Below are experts of layer 8 (counted from 0) of a mixture-of-experts language model. Rows are named router (the router's row for the expert), down (a neuron's output weights, with its number) and show model dimensions 0-127. Each number is 128 + 24 x the weight over its row's rms, rounded and kept within 0 to 255.
After each expert's rows: a language model's description of what the expert responds to. This comes from a sample of Wikipedia text that the model never trained on.

# expert 13
router [132 151 132 161 117 125 135 110  83 135 143 125 104  91 158 127 192 135 128 110 101 121 141 137 102  99 158 130 140 159 176 114 154 152  83 119 134 155 114 147 128 136 141 106 138 128 149 147 116  87 126 134 153 162 155 102 129 134 106 115 118 109 113 126 100 134 100 144 118 174 105 110 123  96  65 110 108  78 120 177  88 122 123  86 129 144 133 159 122 111  79 128 122  89 153 125 107 131 105 137 161 135 159  96  99 128 148 135 139 100  78 148 158 112 117 111  99 110  98 107 112 151 160 133 142 128 158 154]
down0 [141 141 122 122 130 116 149 159 164  99 128 124 159 103 115 106 133 127 119  93 125 133 121 110 161 129 149 137 120 156  74 110 138 128 121 139  72 124 160 147 139 134 122 139 140 167  98 163 112  87 124 123 127  93 103 172 130 169 111  99 121 139 133 108 115 117 163 139 125 107 147 117 156 137 127 127 105  80 126 128 164 104  91 141  95 187 130  85  96 108 153 162 164 151 152  77 103 149 112 133 131 112 141 128 147 143 159 131 128 140 199 134 149 151  98 149 137 116 162 162 156 120 109 151 169 128 111 149]
down1 [112 116 104 125 103  91 207 145 129 114 130 168 141 133  99 130 117 146 146 130 126 133 104 128 169 103 101 123 125 114 149 122 129 121 125  92 155  85 126 117 130 132 159 128 185 114 160 170  96 153 140 172 151  85 152 117 109 118 110 161 110  82 138 111 145 138 118 127  91 116  72 161 108 110 165 126 119 130 125  83 111 147 121 111 140 116 116 175 157 118 115 125 102 175  96 142 115 111 136 102 126 125 127 154 168 157 101 116 119 144 119 142  94 167 131 103 145  99 129 111 144 132 116 120  82 145 149 153]
down2 [ 94 123 117 145 122 138 196 136  99 122 138  97 129 112 137 152  88 124  95 117 113 114 145 123 100 122 139 101 135 116 153  94 169 120 125  99 154 112 106 135  72 127 157 111 124  98 156 118 155 143 125 160  71 106 185 129 127  85 128 138 145 146 154 143  95  73 158 139 130  98  99 137 146 113  78 104 122 159 117 167  98 188 154 120 139 120 147 148 126 164 145 144 132 108 140 152 119 148 137 105 129 132 115 126 173 145 170 134 111 113  79 122 129 152 128 147 139 141 121 149 116 134 149 110 116 141 100 121]
down3 [171 126 149 140 120 107 114 152 121 144 109 105 141 127 162 127 133 124  96 131 101 106 165 121 130 140 176 170 129 156 144 150 131 134  78 136 120 141 146 154 112 139 124 106 123 108 140 145 126  85 152 140 112 173 123 104 107  90 113 146 136 105  82 148 135 150  98 156 136 106 174 120 100 141 111 167  87 123 128 120 150 129 151 119 172 109 115 112  99 136 119 122 164 109 151 107 148 131  81 146 135 181 190 102 123 106 113 176 143 168 104 143 129 161 118 136 121 126 105 117 119 109 167 134 123  74 171 128]
down4 [ 99 135 103  90 107 176 150 165  86 141 124 142 130 160 154 125 150 113 157 102 127 123 114 154 112 139 147 139 137  85  73 137  72 135 149 137  91 128 158 123  98 122 168 110 115 134 141  96 143 133 158 146 135  62 140 148 117 119 128 164 101 167 146 168 144 107 120  98 132 123 110 167 103 106 134 137 100 159 102 122 106 110  93 108 124 135 100 109 137 111  99 136 101 125 148 148 126 129 116 133 136 124 149 136 115 144 172 118 163 145 175  77 116  93  94 161 121 154 126 130 150 119 125 113 160 116 147  96]
It responds to: Copulas and name pieces. The verbs be, was, were, been after modals or subjects, table pipes, and name pieces such as Col, Red, More, Lu.

# expert 2
router [120 136 130 178 132 129 150 128 129 142 120 101 127  98  95 138 161 118  79 179 168 120 153 137 140 133 135 127 109 143 157  89 118 151  94 125 101 109 108 145 116 132 161  80  81 120 116 105 114 122 118 114 138 137 157 147 167 144 171 135 119 146 102 135 134 149 107 122 122 169 155 198 116  94 115 127 110 122 121 116 126 103 116 123 162 195 109 129 126 124 132 165 119 165 144 104 115 161 127 122 180 131 117 149 109 169 162 145 129  99  87 163 149 121  99 103 129 125 123 143 141 100 150 167 127 128 161 116]
down0 [140 125 111 158 134 132 116 162 125 125 158 130  97 143 122 165  92 124 142 153  94 100 150 135 119 122  93 146 102  97 158 158  99 131  95 166 113 148 148 165 115 130 127 118 171 143 121 165  78  86 139 136 184 102  97 170  86 149 140 149 112 139 133 154 153 145 140 143 153 135 118  97 120 134 131 131 139 149 103 162 155 109 155 103 139 119 141 125  95 135 133 121  99 149 124 107 121 141 146  66  94 106 150 126 138 140 101 101 158 138 138  65 113 145 139 103 133 147 143 137 155  95  85 145 152  99 104 163]
down1 [108 152 111 119  98 106 129  89 168  86  65 114 129 110 101 134 106 104 139 119 100 111 142 111 123 125 116 121 108 113 148 148 132 148 132 133 108 104 141 121 127 161 104  78 137 103 156 134 126 107 100 184 148 127 175 155 105 106 121 139 184 150 110  97 139 134 107 172 145 115 125 133 124 152 158 169 132 100 127  91 130 129 139 121 139 101 170 117 180 136 150 129 125 149 121 124 133 126 108 128 109  96  75 103 120 143 123  88 151 135 145 144  93 178 137  80 140 116  86 104 138 139  99 109 115 149 142 156]
down2 [105 151 102 123 120  85 147 130 169 101  74 110  73 107 140 126  93 131 102  92 106 116 112  90 167 123 103 124 140 125 138 108 118  90 102 100  96  99 113 120 159 129  93 121 149  94 143 171 121 147 104 139 158 102 139 143 111 120 123 127 157  77 125 111 107 108 141 139 164 133 132 149 103 125 175 142 117 145 170  84 126  98 110 116 150 144 157 111 128 113 167 160 114 146  94 128 153 142 142 152 132 114  87 135 145 167 118 114 105 134 184 126 104 160 134 120 113 126 108 110 130 112 111 107 115 101  99 162]
down3 [146 132 151  96 146 144 127 130 138 164 165 112 173 148 155 130 129 100 140 149  87 174 149 103 107 159 149 162 127  93 143 124 127  90 140 122 132 161 113 141 111 107 108 167 135 152  97 153 141 113 103 131 130 135  68 122 129 160 120 131 147 113 146 117  94 118  96 128 142 128 123 110 131 154 167 123 115 131 139 119 127 145 144 132 148  86  95 107 110 142  66  97 164 125 130 120 121 133 108 113  67 136 151 116  94  97 125 144 160 112 183 157 159 135 117 119 141 193 115  82 162 160 142 133 125 130 120 126]
down4 [153 138 159 128 170 115 153 164 189  90 114 116  96 130 189 185 112 118 134 129 101 155  93 112 132 124 136 104 126 137 145 107 115 122 118 120 147 150 106 132 154 139 129 151 174 102 184 140 107 102 116 149 115 138 139 129 112  88 149 116 103 144 144  50 125 117 108 156 137 113 119 127  95 169 162 117 108 132 140  93 126 119 115 153 145 144 108 126 125 145 155 142 121 150 144 121 134  90 159 105 112 124 111 146 131 140 114 136 116 113 136 114 138 164 158 147 119 151 128 121 126 133  98 109  84  89 105 191]
It responds to: Institutional and collective nouns. Head nouns after the or a naming organizations, places or groups, such as Commission, Council, city, population, team, settlement.

# expert 14
router [160 101 126 150 130  78 149 110 106 135 138  89  99  92 125 109 164 123 130 115 113 156 118 113 100 152 125  97 146 153 147  64 149 149 113 110  95 154  89 130 136 149 148 105 125  91 140 125 159  95 101 110 118 114 128 164 142 132 140 133 102 113 127 145  95 150  95 109  88 169 141 138  91 127 128 120  99 133 117 137 111 118 157 118 156 140 126 170 148 134 134 125 167 135 159 148  96 143 121 114 167 137 135  97 105 162 149 120 105 124 106 113 132 122 125  94 166 138  78 149 105 106 171 170 113 140 171  77]
down0 [152 145 137 142 129 103 123 109 170 100 110 162 143 154 161  98 133 163 128 138 120 125 136 180 130 134 109 112 106 133 147 135 106 136 154 159 108  80 134 156 184 130 128 164 110  97 133 103 131  92 139 113 110 156 112 160 138 148 136 118 128 131 116 151 115 105  71  87  75 119  97 138 133 128 112 114 116  88 147 127 107 171  80 145  69 175 104 139  97 144 140 125 172 150 142 127 108 135 102 169 159  98 132 136 119 146 138 110 109 116 116 123 148  90 140 127 161 114 150 153 146 139 150 167 138 130 102 145]
down1 [126 136 129 138 192 172 133 139 158 152 106 120 185 117 151  97 107 152 112 122 131 135 130 126 105 145 158 101 143 133 118 111  99 159 130 116 149 139 166 136 173 160 131 158 105 165 155 175 121 148 119 156 100 114 144 121  79 161 110 157 143 156 136 115  74 117 132 118 163 119 134 131 124 102 177 133 184 131 150 131 129 139 128  93 172 119 112 121 166 121 141 179 136 120 108 131 132 117 161 117 101 123 125 104 120 158 141 160 174 128 134 127 137 132 109 119 148 163 160 137 133 133 171 110  95 151 101 145]
down2 [128 143 141  81 101 125 131 129 116 113  88 151 133 125 197  87 145 142 138 113 153 114 138 112  97 135 135 122 126 134 108 158 123 130 163 116 136 182 111 137 152 108 131 115 116 104 121 134 129 137  99 120 155  97 150 104 148 135 147 144 144 117 141 145 129  85 126  98  84 137  84 124  99  79 109 138 136 117 143  83 172 117 128 120 148 141 108  82 157 146 148 133 129 132 190 112 128 183 100 113 105  94 130 176 148  94 127 158 122 121 111 111 132  91 139 121 115 158  90 142 133 162 160 149 158 149 141 166]
down3 [138 136 135 145 142 144  93 113 131 105 152 134 165 150 140 125 149 135 151 135 130 183 160 132 136 146 147 111 112 113 144 134 132 137 147 155 119 117  95 114 132  78  85 156 109 114  98 130 163 155 129 123  79 121  88 157 172 141 134 108 136 101 113 143 126 125 137 114 115 122 132 162 158 158  59  94 116 104 159 123 110 166  91 106 109  95  89 137 114 103  99  96 156 116 127 116  91 112 156 109 121 148 150 121  87 146 115 138 119 140 171 140 150 104 160 136 163 115 159 144  93 160 130 172 179 136 132 126]
down4 [109 105 132 127 135 136 133 119 159  90 160 125  96 107 138 131 123 106 180 117 158 127 139 138 152 120 125 141 149 159 138 106 123 137  98 123 139  91 109 158 102 115 144  88 102 152 144 130  68 161 145 100 166 153 117 144 173 122 137 134 159  81 131  97 100 126 136 103  97 120 138 132  94 131 103 119 120 167 168 179 108 144 151 131 170 142 114 118  76 105 109 142 149 129 112 127 119 140 145 121 131 147 131 140 117 136  76 156 152 150 181 132 122 145 149 149 144 143  77 115  89 147 103 132 173 101 159 130]
It responds to: Commas and clause punctuation. Commas after names, dates or places, plus colons, opening parentheses, quotes, dashes and words like including, whether, like.

# expert 23
router [137 132 121 169 171 116 165 143 130 140 112 128  87 121 114 162 162 154  93 157 161 157 131 121 140 149 132 131  99 104 149 135 133 164 133 143 122 106 140 149 105 122 146 103 118 113 159  98 128 104 143  99  93 134 162 127 154 165 149 124 117 126 105 174 159 131 108 123 111 163 143 176  97  91 109 110 129  95  90 110 116 117 101 101 173 144 117 112 135 122 109 152 128 157 191 118 115 168 111 117 169 113 127 130 114 150 165 156 123 109  92 146 152  87  85 118 118 114  90 150 110 138 166 125 115 156 151 107]
down0 [103 104 124 102 126  94  81 116 125 106 131 119  96 124  84 168 121 137 124 134 145 119 111 124 170 107 135 137 160 170 142 106 160 135 137 133 112 112 129  82 115 110 122 140 140  58 147 166  97  88 183 184 148 107 117 145  82 127 137 116 140 140 119  89 119 115 155 132 115 104 119 113 125 109 103 131 131 115 144 113 138 124 148 129 124 109 135 132 140 157 140 140 129 139 145 126 113 139 149 130 111 174  91  86  91 125 144 118 140 102 127 166 101 197 107  82 105 125 109 155 125 125  86 137 114 144 126 178]
down1 [136 145  76 107 148 130 151 155 125  93  87 116 110  97  67 154 167 113 156 142 127 101 147 118 145 112 159 100 141 120 133 188 102  88 122  99  82 125 130  63 157 123  98 137 156 120 129 154 143 116 136 137 115 154 105 122 125 141 156  96 127 125 136  91 135 133 116 136 165 161 127 146 185 107 139 133 167 107 115  99 117 142 146 110 137 122 142 109 128 132 143 106 134 142  92 117 125  76 180 129 120 173 133 152 150 123 134 131 141 159 132 150 139 114 115  99 126 139 139 152 135 134 124 156 139 132  78 169]
down2 [133  96 159 105 130 136 121  79 142  94 164 105  98 125 123  96  89 124 130 112 128 118 140  91 170 130 102 143 127 181 184  91 145 119 185 134 124 133  94 146 109 122  97 142 154 128 125 145 141 108 154 101 136 104 149 111 148 142 146 114 164  87 123 131 103 136  99 129 159  90 113 111 119 147  93 142 130 126 123 184 111 101 142 124 131 120  91  93 117 140 125 138 179  83 133 141 160 150 135 130  84 124 143 148 113  97 107 159 115 114 134 129  98 115 107  85 107 158 153 116 108 110 105 163 147 107 135 148]
down3 [166  89 148 131 142 116 135 115 152  98 117 108 147 155 131 143 112 131 109 115 115  78 114 176 132  95 120 136 141 116 141 133 147  94 126 157 184  93 138  92  91 150  56 155 121 131 109  99 109 164 121 123 142 127  87 110  98 132  90 146 151 105 151 119 149 107 139 139  75 136 103 150 119 147 105 117 146 124 131  94 146 157 154 152 118 112 127  87  83 164 110 126 145 133 116 116 119 134 121  90  92 106 145 111 156 125 132 135 150 111 147 103 134  83 149 155 132 149 144 141 132 143 128  68 128 118 137 170]
down4 [149 105 158 102 114 148 156 152 141 123  97 151 109 113 107 149 156 114 167 158 170 117  94 115 114 118 132  95 124  88 115 142 167 104 139 117  78 157 134 113  89 204 146 174 135 129  84 142 119 175 156 153 132 163 150 135 114 124 106 110 103 133 121 146 136 124 167 144 150 139 128 122 143 109 115 109 156 137 129 131 167 124 154 138 129 106  94  86 105 140 129 161 114 148 113 128 122 124 101 157 125 150 147 141 139  71 135  89 133 142 110 102 173 122 165 127 123 154 147  95 142 146  96 168 132 110 133 121]
It responds to: Nouns after determiners. Nouns and adjectives right after a, the or his in running prose, such as home province, came to a head, main, largest.

# expert 21
router [166 123 101 137 137 113 125 128 104 134 107 126  90  99 131 129 169 120 108 122 144 135 153 141 121 139 137 143 105  95 140 115 146 153  89 113 140 150  82 138  97 151 146 148 106  94 155 128 143 123  93 149 121 131 150  81 160 124 158 123 123 122 151 170 137 146 134 128 101 155 106 105 102 128  97 159  92 102  89 185  99 119 108 109 192 143  98 156 133 133 101 146 132 126 146 124 151 138 107 128 153 123 116 144 100 148 158 128 115 110  61 120 140  97 136 148 109 102 123 108 126  98 180 114 103 166 168  82]
down0 [168 122 143 138 117 126 133 134 142 182 115 145 131 139 118  96 166 166 121 142  90 117 119 113  86  96 128 148 139 130 146 115 117 124 153  84 118 144 105 129 176 125 152 121 149 145 109 131  93 114 154 120 156 152 121 180 116 167 129 140 114 186 109 115 127 111 118 156 151 100 188  83 113 114 112  67 144 130 154  82 158 100 148 156 127 142  86 144 146 137 142 113 110 101 117 106  88 116 142 160  87 136 184 127 118 152 137 145 130 130 108 119 157 102 153 129 134 132 135 133 141 159 160 109 152 131 147 111]
down1 [155 137 171 131 157 134 133  98 126 128 110 134 131 113 131 137 112 147 149 108 124 124 146 125 137 156 156 159 161 121 139 138  91 129 108 155 116 138 155 137 164 148 105 133 119 119 175 146  72  58 124 115 114 104  88 122 105 131 134 181 157 101 130 142 160  95 103 127 123 114 158 108 128 156  86 164 140 154 147  89 121 144  93 102 145 132 116 142 119 155 100 123 114 155 103 106 105 147 130 154 156 120 153 176 134 109 152 140 157 101 149 144 117 138  86 133 125 155 147 125 165 189 146 161 168 122 117 166]
down2 [124 163 148 114 148  91 123 162 128 123 141 121 188 105 139 112 109 122 106 134 122 169 104 160 149 125 119 123 119  84 131 149 136  73 151 116 119 148 127 130 142 100 111  85 113 131 180 104  90 165 102 135 121 145 119 151 141 124 167 145 138 135 168 139 181 133 175 139 135 154 130 102 120 125 163 113 126 153  99 110 109 115 113 155  87 130 102 121 147  96 135 122 136 120 166 151 103 102 113 139  89 108 137 147 119 126  43 126 155 129 101 108 107 112 152 122 157 132 119  85 121 106 113 105 158 106 119 146]
down3 [122 124 126 120 139 106 127 122 120 162 116 142 128 160 104  93 124 125 114 136  88 111  98 101 125 102 134 147 164 153  81  95  93 122 125 175 154  95 149 110 161 106  90 164 112  78 107 139 111 129 133  96 145  98 126 146 139 120 134 122 148  98 119  55 117 156 132 120 110 158 123 115 134 101 101 113 119 158 101 130 159  99 103 156 181  89 148 134  83 133 125 119 104 137 170 143  92 130 103 103 124 107 134 130 136 142 110 164 131 158 146 106 176  93 151  99 109 124  81 147 115 150 127 136 112 136 132  98]
down4 [ 76 134 127 106 127 132  88 112 116 140 167  80 128 123 101 172 124 132 139 119 115 143 130 138 101  95 167 133 154 173  99 151 118 106 145 127  92  83 120 128 131 129 139 100 177  93 117 152 139  90 109 133 104 123 106 152  97 133 160  90 122  71 105 159 105 134 124 135 168 136 172 127 108 123 123  80 149 101  87 146 114 132 163 101 158 153 161  99 155 126  99 123 122 122 109 127 125 165 127 137 122 134 115 105 132 156 149  88 121 118 142 148 153 116  83  96 145 132 137 149 123 110 147 146 157 109  96 161]
It responds to: Lone space tokens. Bare space tokens after table pipes, colons or articles, before numbers or words, as in | 4, code: 1316, an able.

# expert 35
router [139 133 128 140 136 106 134 117 116 133 171 144 118  94 151 117 123 160  95 144 162 145 122 157 125 132 126 128  94 141 148  92 171 140 125  98 124 171 100 131  89 125 128  73 119 101 158 119  97  97 133 115 106 193 106 139  90 132 113 115 116 118 129 183 125 138  82  79 110 157 144 129  95 115 145 134 113 129 143 126 118 119 132  97 113 136 107 104 141 161 135 129 180 167 138 147 142 180 137  92 136 149 116 121 139 181 173 159 108 122  66 145 131 147 111 158 104 116 120 126 150 144 148 148 114 132 130 109]
down0 [182 153 143 104 132 116  99 141 155 123 110 127 126 158 138 125 100 178 128 105 142 109 136 109 127 137  91 159 124 146 168 105 185 146 131 110 141 115 116 136 122 131 153 159 159  76 118 156 107 140 156 148 128 108 135 116 163 142 122 130  80 127 151 181 158  84 171 135 140 113 113 127 125 161 132  89 139 123  88 156 125 118 168 169 153 101 141 128 131 169 132 108 122  94 137 150 130 139 166 143 143 129 157 163 159 115 127 104 134 105 102 147 143  83 144 124  99 140 127 100 149  91 137 143 161 169 136 154]
down1 [131 146 125 134 118 103 142 118 143 140 131 147 132 140  86 135 117 125 126 136 137 128  96 147 136 135 107 136  90  93 103 123 108 122 119 116 117 120  94  94 110 108  68 143 102 138  93 136 153 117 121 145 144 124  67 115  90  82 128 145  84 107 116 129 120 153 139  91 124  89  98 121 110 185 118  99  79 117  86 172 144 168  97 129 111  78 126 150 170 168 132 125 130  95 128  97 111 170 116 129 103 133 145 126 127 145 136  88  96 110  81 131 146 129  98 135 116 132 141 129 172 150 158 150 119 166 124 125]
down2 [113  96 123 132 169 105 147 125 139 115 147  81 127 115 134 104 130  81 123  96 127  82 110 105 165 119 116 133 150 139 127 129 118 123 110 137 140 106 147  78 126 121 130 120 183 132 144 153 118 143  95 153 171 132 124 127 132  92 146 138 177  92 102 116 156 115 173 150 180 173 113 146 100 124 148 155 118 113 158 128 115 123 158 121 122 102 162 123 121 108  99 178 107 142 135 109 148 130 163 142 119  86 112  81 129 133 141 161 137 113 154 163 126 114 126 134 180 148 119 125 108 159 125  82 144 159  84 148]
down3 [190 159 127 111 106 132 111  91 122 120  72 131 114 105 159  98 110 172 127 139 111 123 133 111 139 134  93 130 118 134 164 143 145 105 102 138 100 131 104 100 104 106 133 160 141  93 142 131  79 107 136 145 148 187 139  75 107  95 150 137 155 150 116 127 164 155 141 156 166 141 105 174 142 127 129 154 118 142 130 166 113 125 134 139  89 130 114 108 136 149 149  86 165 104 138 100 118 122 148 132 122 133 135 155 109  99 138  74 120 134 119 107 126  86 124 146 157 136 116 134 164 162 165 118  98  91 124 119]
down4 [131  78 109 103 118 104 132  98 114 109 116 127 123 130 109 110 121 175 150 130 115 117 122 109 155 142 166 123 141 157 144 123 157 102 151 101  99 181 118 120 123 119 103 146 140 123 107 150  95 125  76 119 157 107 139 102 127 127 136 122 122 134 154 115  78 136 125 170  81  83  96 137 136 147 111 121 152 116 143 140 100 146 116 113 136 123 128  97 131 127 138 159  75 135 151 109 121 140  97 110 108 151 108 119 168 123 156 113  75 135  95  97 165 134 132 190  75 104  89 143 159  96 135 159 154 129 105 150]
It responds to: Dates and years. Year and day digits in dates, plus fixed phrases after in, such as in part, in addition, in order, 10 October 2009.

# expert 7
router [143 142 116 153  84 119 149 134  83 148 115 145 165  86 123 113 131 114 101 131 127 136 114 101 167 140 132 124 121 171 130 130 162 128 131 129 129 142  99 144  99 141 122 148 116  84 170 127 128 108 132 130 145 105 139  94 125 115 152 146 123 158 134 122 151 176  81 125 130 187 109 114 108 122  86 103 124  73 117 192 141  89 139  97 146 138 101 126 161 122  93 141 155 125 123 141 164 142 101 126 190  89 140 114 101 121 168 132 146 142  99 150 147 111 134 133 121 104 129 121 131 131 155 142 113 179 142  83]
down0 [125 143 126 103 109 155 151 161 126 159 118  78 113 144 120 189 165 163 130 104 119 105 130 155 125 154 102 117 129 101 142 121 125 120 102 112 105 147 175 161 148 161 127 116  96 136 167 152 100 102 187 153 145  92  96 145 103 169 112 112 125 142 130 174  88 122 165 150 137 117 153 107 140 120 120 159 116 152 169 102 139  90 107  93 108 146 121 139 102 115 114 119  98 162 102 144 135 133 143 136 124 156 138 129 125 158 158 176 143 131 164 107 114 119  90 150  97 135 108 166 149 111 101 126 134 129 150 131]
down1 [108  76 136  96 135 154 137 125 185  99 164 101 138 111 119 101 101 143 141 123 116 126 143 129 131 144  99 118 126 102 104 136 127 103 154 121 113 127  89 116 122 143 143 140 115 137 131 119 114 155 157 141 134 124 102 149 144 135  79 151 140  83 141 118 117 117  95 137 115 111 159 119 148 155 119 141 125 141  71 115 137 119 103 154  92 125 112 135 126 148 150 150 100 109 175 154  91 153 128 150  99 145 110 117 142 160  75 116 131 180 180  97  76 180 149 111 115 127  99 105 132 137 158  74 156 148 145 146]
down2 [113 150 105 123 153 142 153 107 130 160 158 115 108 118 100  95 141 171 160 135 130 121 148 134 130 160 117 142 126  93 166 167 129 130 121 154 153 121 129 115 128 102 157 144 140  97 166 205 104 136 112 114 132 170 146 128 140 150 126 128 143 162 139 102 111 112 128 100 166 126  96 144 139 120 148  84 111 168 111 139 129 134 134 151 116 193 123 103  94 166 109 129 167 171 143 168  83 102 160 115 117 119 141 179 148 152 133 151 126 120 131 131 115 156 129 114 139 100 105 113 134 107 160 152 130 145 180 143]
down3 [110  91 125 124 131 138 126 125 164 141 137 143 113 111 128 119  84 135 171  94 115 143 164 116 171 100 116 158 112 110  70 167 144 122 129 157 154 132 104 151 111 136 124 138 121 104 102 124 115 117 119 111 126  91 132 101 147 114 135 143 111 114 142 139  85  96 113 139  88  99 168  89 145 137 117 150 100  92  94  84 124 123  89 163 166 148 155 115 111 140  98 136 119 116 133 115 167 107 114 134  99 156 115 149 103 140 113 114 119  96 132  99 113 133 112 175 167 136 140 132 163 146 113 111 136 123 153 213]
down4 [147 115 134 118 135 102 125 114 129 123 109 138  99 113 121 141  91 111 125 106  92 117 131 139 125 125  96 119 154 154 175  97 116  81 118 104 184 107 162 137 114  92 112 124  54 180 115 126  89 108 160 139 144 117 130 109 137 157 119 117 129 176 116  92 182 134 148  86 108 108 159 163 145 109 145 103 139 124 149 135  87 125  97 115 133 119 146 121 121 148  88  78 113 131  99 154 151 103 156 124 148 123 115  93  99 115 134 121 126 132 163 147 106  89 144 173 158 136 139 166 145 124 112 136 121 136 148 119]
It responds to: Word-initial Latinate pieces. Pieces starting or continuing Latin, Greek and Romance words and names, like di, pi in Atropisomers, bio, poly, German che, mostly in taxonomy and foreign titles.

# expert 15
router [151 113 143 141 158 105 126  96 136 122 121  98  75  86 141 134 182 147 122 122 135 133 125 150 153 127 159 105 101 124 194 105 137 131 104  75 109 153  88 147 120 128 150 104 130 105 107 121 139 117  91 145  91 136 124 147 110 133 132 174 105 122 125 142 114 141 105 108 114 165 130 114  72 120 126 133  95 116  93 166 110 105 121  96 159 170 128 165 126 116 124 160 141 120 133 154 115 139 117 164 176 145 120  97 140 141 182 104  98 136 101 133 114 132 123  88 126 118 122 137 102 133 169 151 108 134 118  77]
down0 [112 131 137 124 140 109 130 129 116 125 100  81 158 100 117 128 152 118 121 164 144 125 102 115  86 192  66 134 129 128 149 133 131 129 170 123 136 142 137 132 164 143 142 102  89 186 122 108 160 142 120 155 109 118 122 174  59 134 140 150 146 120  90 123 127 144 148  93 110 143 110 129 161 110 157 124 132 131 149 164 111 129 145 134 104  98 128 115 128 115 137 133 152 179 156 139 147 165 113 134 132 138 109 131 110 143 136 128  90 132 171 114 108 121 126 129  97 115 140 117  90 126 142 149  43 123 168 127]
down1 [144 117 118 120 112 116 123 109 125 163  78 129 153  91 144 109 136 144 122 140 110 115 144 118  88 109 133  77 160 142 104 148 135 101 149 104  88 114 152 113 115 159 109 121 139 179 136 167 102 104 101 122 192 116 131 135 164  98 155 157 173 105 118 172 121 149 144 149 131 139 164 125 131 106 133 135 114 118  59 149 164 142 112 137  88 111 134 127 138 112 126 126 116  96 110 118 135  76 128 106 119 117 133 134 158 121 152 153 177 101 120  88  94 121 100 123 137 152 123 136 127 137 154 133 106  73 151 150]
down2 [ 99 118 127  73 146 152 116 127 120 101 131 123 155 129 148 150 157 103 140 105 179 108 138 117  92 155 100 128  86  75 139 152 142 133 139 122 134  88 151 130 153 116 117 108 101 212 130 145 128 168 176 150 135 135 121 115 122 134 119 131 107 173 118 140  89 120 126 125 107 101 110 118 120 131 129 128 124 144 117 166 180  93 156 102  95 127 104  89 104 126  87 137 117 118 127  86 117 144 129 125 116 134 167 131 110 143 119 123 144 154 145 146 131 110 136 109 126 204 153  96 122 119 158 158 105 128 117 138]
down3 [129 160 125 138 201 122 151 101 153 131 117 130 101 142 130 110 123 123 105 122 118 122  73 164 137  82  92 102 126 152 162 158 131 143 110 118 156 134 106 147 142 138 155 106 131  62 159 112 137 152 113 112 107 122 137  93 135 107  96 162  71 104 134 174 121 104 104 123 119 169 148 147 148 128 130 135 133  95 126 113 137  94 122 111 132  96 127 126 157 135 104  98 126 109 116 101 113  99 156 165 122 124 110 139 116  66 151 144 130 136 142 108 106 105 112 139 151 123 172 125 179 128 115 102  85 131  99 121]
down4 [133 128 121 106 131 136 115 110 133 181 154 119 145 137 162 132 140  93 117 176 158 162 176 138 100 167 135 137 119 123 113  86 137 144 157  90 132 170 135 133 127 152  97 114 150 183 115 132 160 103  96 145 116 119  44 127 103 138 146 131 143 130 141 155 119 117 100 107 125  90 139 124 152 130 137 110 115  97 138 136 149  92 119 141  98 101 123 114 127 133 122 110 153 120  99 103 129 158  99  92 135 127 158  82 153 156 142 181 153  90 156 146 124  91 109 144 137 162 148 115 141 112 147 129 161 159 135 146]
It responds to: Sentence-ending punctuation. Periods and commas closing clauses, especially before a line break or a new sentence starting He, It, The, plus and, but, which.

# expert 49
router [115  86 125 148 129  62 104 103 106 115 170 107 117 121 114 117 151 124 125 101 132 137 141 116 121 145 165 114 148 167 173  83 170 126 119 113 104 141 100 128 151 120 114 117 108  97 128 116 154 119 107 116 114 110 130 157 125 132 173 122 131 166 124 172 146 124  78 140 107 161 110 147 118  91  89 125 111  94 147 158 115 120 140 161 157 138  93 145 152 147 149 120 161 157 121 135 116 129 142  64 169 139 152 111 104 156 159 144  90  88  95 138 129 120 133  96 145 134  95 120 122 112 165 148 105 138 140 100]
down0 [146 135 116 136 103 119  53 122 145 104 148 149 155 122 105 146 111 127 120 106 100 113 135 143 100 171 168  75 111 168 129  95 137 124 133 122 112 124 151 114 127 103 118 138 144 141  86 138 133 141 131 115 107 130  99 187 130 141 129 102 112 166 136 119 134 134 155  97 126 130 143 175 144 134 111 102 105 124 164 116 102 123 160 147 133 111 103 111 170 126 164 109 129 122 111  86 134 145 175 122 147 123 136  90 146 163 128 115 119 119 215  97 158 128 148  75 139 133  96 106 103 121 149 103 146 145 120 119]
down1 [107  97  95 136 163 116  98 131 131  93 145 125 119 102 122 130 147 134  97 121 133 120 134 152 172 104 139 118 123 170 146  98 103  95 115 135 156 131 158 117 162  96 160 171 131 109 131 126 157  98  98  92 133 136 136 128 149 146 128  82 131 154 159 169 112 182 120 129 117 121 128 123 148 157  71 106 121  79 174 134 121 105 134 116 134 117  92  93 119 109 123 126 161 166 122 116 132 141 158  83 132 107 158 116 138 182 133  88 100  75 122 136 152 126 146 169  93 115 148 126 138 108 154 149 129 119 116 145]
down2 [139  56 152  80 124 138 110 154 127 119 133 110 160  99 135 104 135 116 148 115 106 145 118 114 111 180 140 116 152  96 119 109 145 129 157  71 109 135 109 129 140 123 106 138 117 193 136 124 130 166 115 125 133 136 101 159 123 135  95 125 178 140 129 173 106 100 125 124 102 147 103 116 112 136 131 124 131 156 130 197 132 111 128 141 136 112  95 131 113 167 155 137  83 113 112 114  98 108 115 110  94 153 173 109 119 118 154 143 185 156 184 123 111 125 153 126 136 137 127 148 103 116 143 134 102 154 106 139]
down3 [116 153 121 164 131 141 100 105  96 123 144 107 137  78 165 158 152 105 152 108 115 103 149  83 118 152 173 121 122 152 122 107 187 104 113 117 119 139 126 117 152 111  97 144 173 174 100 135 158 126 158 129 124 160  87 120  75 153 121 138  91 149 135 118 114 108 140 130 145 106 104 119 104 129 133 147 119 128 120 122 105 123 108 103 107 138 150  92 121 115 177 143 149 125 150 152 149 145 144 122 135 162 115 190 154 116 116 151 124 113 120 171 148 145 150 175 104 172 140  97 154 143 143 133 100 119 107 170]
down4 [154  99 129 122 116 168 111 153 149 108 138 150 104 135 128 119  85 110 122 153 158  96  91 149 139 134 117 132 162 124 102 162 154 139 112 132 124  87 113 155 100 127  98 156 116 156 132 149 101 157 148 132 122  99 127 138 106 120 129 137 138 153 102 150 111 140 141 125 110 119  94 125 158 118 122 105 138 125 152 133 134 105 135 175  93 119 118 125 107  51 167 108 117 112 161 115 111  94 124 129 109 116 123 108 132 138 122 135  94 149 227 139 162 130 130  74 115 155 144 118 128 111 151 138 112 118  79 177]
It responds to: Commas in prose. Commas after adverbs, place names, dates and clauses, as in finally, and Italy, also ), and ", closing parentheses or quotes.